config = dict(
    moe_layers=[0, 1, 2, 3, 4, 5, 6, 7, 8, 9, 10, 11, 12, 13, 14, 15, 16],
    vocab_size=8192,
    init='uniform',
    init_std_up=0.0582,
    lr_head=0.00932,
)
Below are experts of layer 4 (counted from 0) of a mixture-of-experts language model. Rows are named router (the router's row for the expert), up (a neuron's input weights, with its number) and show model dimensions 0-255. Each number is 128 + 24 x the weight over its row's rms, rounded and kept within 0 to 255.
Before each expert's rows: "comes after" lists some tokens at least twice as common just before its tokens as in all text; "gets" lists some tokens that make up at least twice as much of what it gets as of all text. This comes from a sample of Wikipedia text that the model never trained on. Tokens count by the router's weight.

# expert 6
comes after: "\n", ".", ")", "==", "\"", " =="
gets: "\n", " |", ".", "|", " (", ";"
router [ 89  98 117 121 101  94 115 173 120 130 124 134 157 128 142 140 148 137 129  70 101 124 125 154 126 126 136 132 118 165 152 100 140 164 138 119 106 166 153 161 136  97 113 160 122 120 141 163 146 138  99 138 114 172 111  80 110  97 157 126 142 148 169 134 138 115 131  98 110 140 159 149 135  94  87 114 113 109 124 136 122  98 119 128 147 202 144  97 162 119 110 122 116 136 167 138 136 128 132  93 145 117 118 150 159 143 108 137 133  85 104 142  93 144 167 108 155 155 117 159 122 123 124 158 156 124 102  99 158 113 125 155 130 116 170  80 187 117 140 103  87 137 152  93 148 137 140 170 129 158  98 136 129 129 168 103 140 143 179 148 131  97 123 147 160 142 127 158 129 138 115 108 133 110 110 113 127 153 109 130 146 184 169 160 135 134 124  99 130 151 111 124 126 119 141 137 126 168 135 146 108 116 187 173 138 138 107 112 130 180 156  61 101 139  93 132 146 138 119 171  75 158  96 124 170  92 113  97 154 123 121 104  87 103 117 116 137 146 110 105 138 147 117 135 145 126 128 137 127 161 110 133 116 143  95 127]
up0 [145 130 114 126 153 150 132 131 168  88 141 123 125 141 110  98 106 154 126 112 129  90 146 148 147 103 133 102 128 129 164 132  95 136 139 130  67 143 121 133 113  85 160 130 124 106 146 127 150 138  92 143 137 126  80 126 115 165 123 143 133 107 147  79 159 132 131 115 115 110 112  97 137 114 145 129 123 124 130 102 157  88 113 148 128 142 147 129 101 150 107 128 148 147 160 111 117 102 121 117 176 127  85 119 124 130 142 148 119 114 119 140 139 134 206 137  90 132 143 109 164 130 140 169 142 154 125 129 117 112 129 184 100 109 116 114  92 117  75 134 153 156 152 147 135  81 106 146 142 147 122 101 145 116 102 148 148  66 146 163 116 161 151 158  96 129 181 109 127 140  95 134 142 163 118 120 140 139 158 127 140 150 126 161 135 118 126 108 104 124 150  94 139 123 184 151 128 109 122 175 149 179 128 115 167 146  93 128 137 179 100  86 130 164  80 124 179  98 119 106 150 127 120 138  88 123 130 102 146 141 118  91 119 139 141 115 145 145 111 161 107 136  91 178 187 114 100 124 150 158 137 152 120 129 111 178]
up1 [119 109 134 122 115 110 122 131 114 102 154 116 110 136 109 118 115 109 132 159 170  59 101 155 143 127 108 137 138 120 158 128 135 107 126 128  75 141 113 106 160 133 122 128 110  94 115 117 128 141 129  63 112 127 132 133 145 147  71 139  95 143 133 151 171 121 141 103 107  95 113 121 131 138 108 150 123 131 106 128 141 135 134 115 125 127 124 116 116 119 134 146 104 133 192  86 147 120 107 133 153 117 135 136 154 116 169  99 159 101 121  88 125  99 105 112 125 139 153 119 171 138 149 123 139  99  82 108 142 131 114 162  99 117 156 134 151 130 128 129 141 103 129 102 130 143 105 109 144 134 156 128 188 123 155 133 114 105 101 134 103 126 100 107 161 126 120 172 126 128 149 149 117 167 123 122  99 163 156 117 128 163 114 103 171 109 154 145 208 147 132 131 153 150 108 122 130 135 120 139 134 152 146 174 153 129 120 117 106 122 158 108 176 106 128 103  73 119 172 192 169 118 116 200 129 110 144 146 121 145 202 144  94 142 149 127 147 138 131 134 104 157 146 200 148 180 138 125 126 148 125 104 132 151 105 115]
up2 [171 140 134 150  96 107 133  91 164 161 135 131 166 121 132 139 105 133 135 151 170 126 107 142 127 129 107 157 103  92 135 115 132  72 157 165 129 111 101  97 136 100 150 152 141 121  77 135 116 154 166 113 118 122 149  89 146 136 118 124 132  94 100 135 120 125 110 101 165 145 105  90 130 101 157 126 110 133  86  81 141 129 131 120 141 178 123 139 173 130 143 138 146 155  86 132 148 147 123 129 149 140 131 160  93  86  97 157 174 130 123 145 151 127 158  86 118 121 164 144 109 110 117 142 149 106 161 155  89 144 125 140  92 103 114  99 120 131 107 132 145 119 132 103  95  89 125 142 148 158 124  89 159 112 139 154  93 116  92 123 140 164 146 158 134 126 126 147 161 135 109 143  93 153 133 127 144 149 145  98 158 156 146 178 169 130 128 145 104 102 129 109 130 113 112 127 168 155 158 160 110 147 123 138 126 144 101 106 125 145 138 105  88 144 159  78 129 149  96 165 111 145 120 165 142 175  92 116 122 160 115 159 121 143 147 104 142 131 150  96 108 106 107 157  85 131 115 113 191  68 145 139 123 164 144 130]
up3 [130 135  94  68  98 142 137 172 153 149 114 147 157 129 109 152 160 110 127 113 108 132 135 132 125 127 166 154 118 170 154 139 129 160 112 119 103 152 143 147  93 111 138 149  97 114 138 159 136  83 117 123 163 161 141 104 144 108 101 116 103  84 103 134 108 117 111  96 112 188 116  67 111 111 132 128 162 133 129 135 118 123  89  99 136 159 143  91 156 136 126  98 142 163 111 137 150 113  91 108 121 140  88 123 128 132 155 116  97 120  96 170 138 103 119 139 147 153 121 130 121 147 135 112 141 109 111 115 136 181 122 174 150 156 102 140 141 113 155 136 129 167 160 125 118 128 121 157 130 123 120  98  99 123 133 127 111 135 130  98 101  88 127 149 112 129 120 145 116 105 126 104 118 147 195 159 160 138 135 147 116 178 131 145  75 143 100  96 119 132  84 124 120 150 103 139 109 149 153 149 163 130 160 150 162 118 150 139 144 140  96  94  87 142 109 128  91 158 100 140  92 161 139  83 135 193 142  94 130 125 127 137  65 148 119 146 126 118 123  93 113 142 112 139 147 112 105  70 167 135 144 144 120 101 114  89]
up4 [117 126 114 116  95 117 110 135 137 132 120 132  92 132 131  90 174 121 138 106 119 191 126 158 106 140 116 146  91 108 115  99  81 123 149 147 131 152 113 114 124  88 170 184 167 113 143 110 139 123 145 115  92 116 147 116 123 120 152 157 107 116 137 142 102 121 120 140 163 117 131  89 124 130 170 126 145 132 169 141 128 120 109 181 125 145 121 143 111  84 114 162  86  97 118 127  96 124 139 117 175 118  94 142 137 127 151 131 154 150 135 103 119 163 125 129 165 118 169 110 175 122 146 109 126  91 111 111 102 116  97 108  89 138 165 115 154 142 170 127 115  82 128 132 158 139 127 144 115 125 139  90 124 151 109  94 128  77 124 139 114 147 114 131 103 127 132 155  98 135 117 124 115 156 163 131 129 176 121 129 169 135 151 133 159 107 139 134 172  91  67 151 124 126 125 178 152 124 150 131 137 123 119 177 107 140 166 114 113 126 126  53 143 167 130 101 153 133 109 162 133 149 108 175 154 112 115 160 110 126 132 107 126 107 131 103 159 125  79 110  87  99 102 136 125  98 137 134 136 148 114 154  86 104 106 180]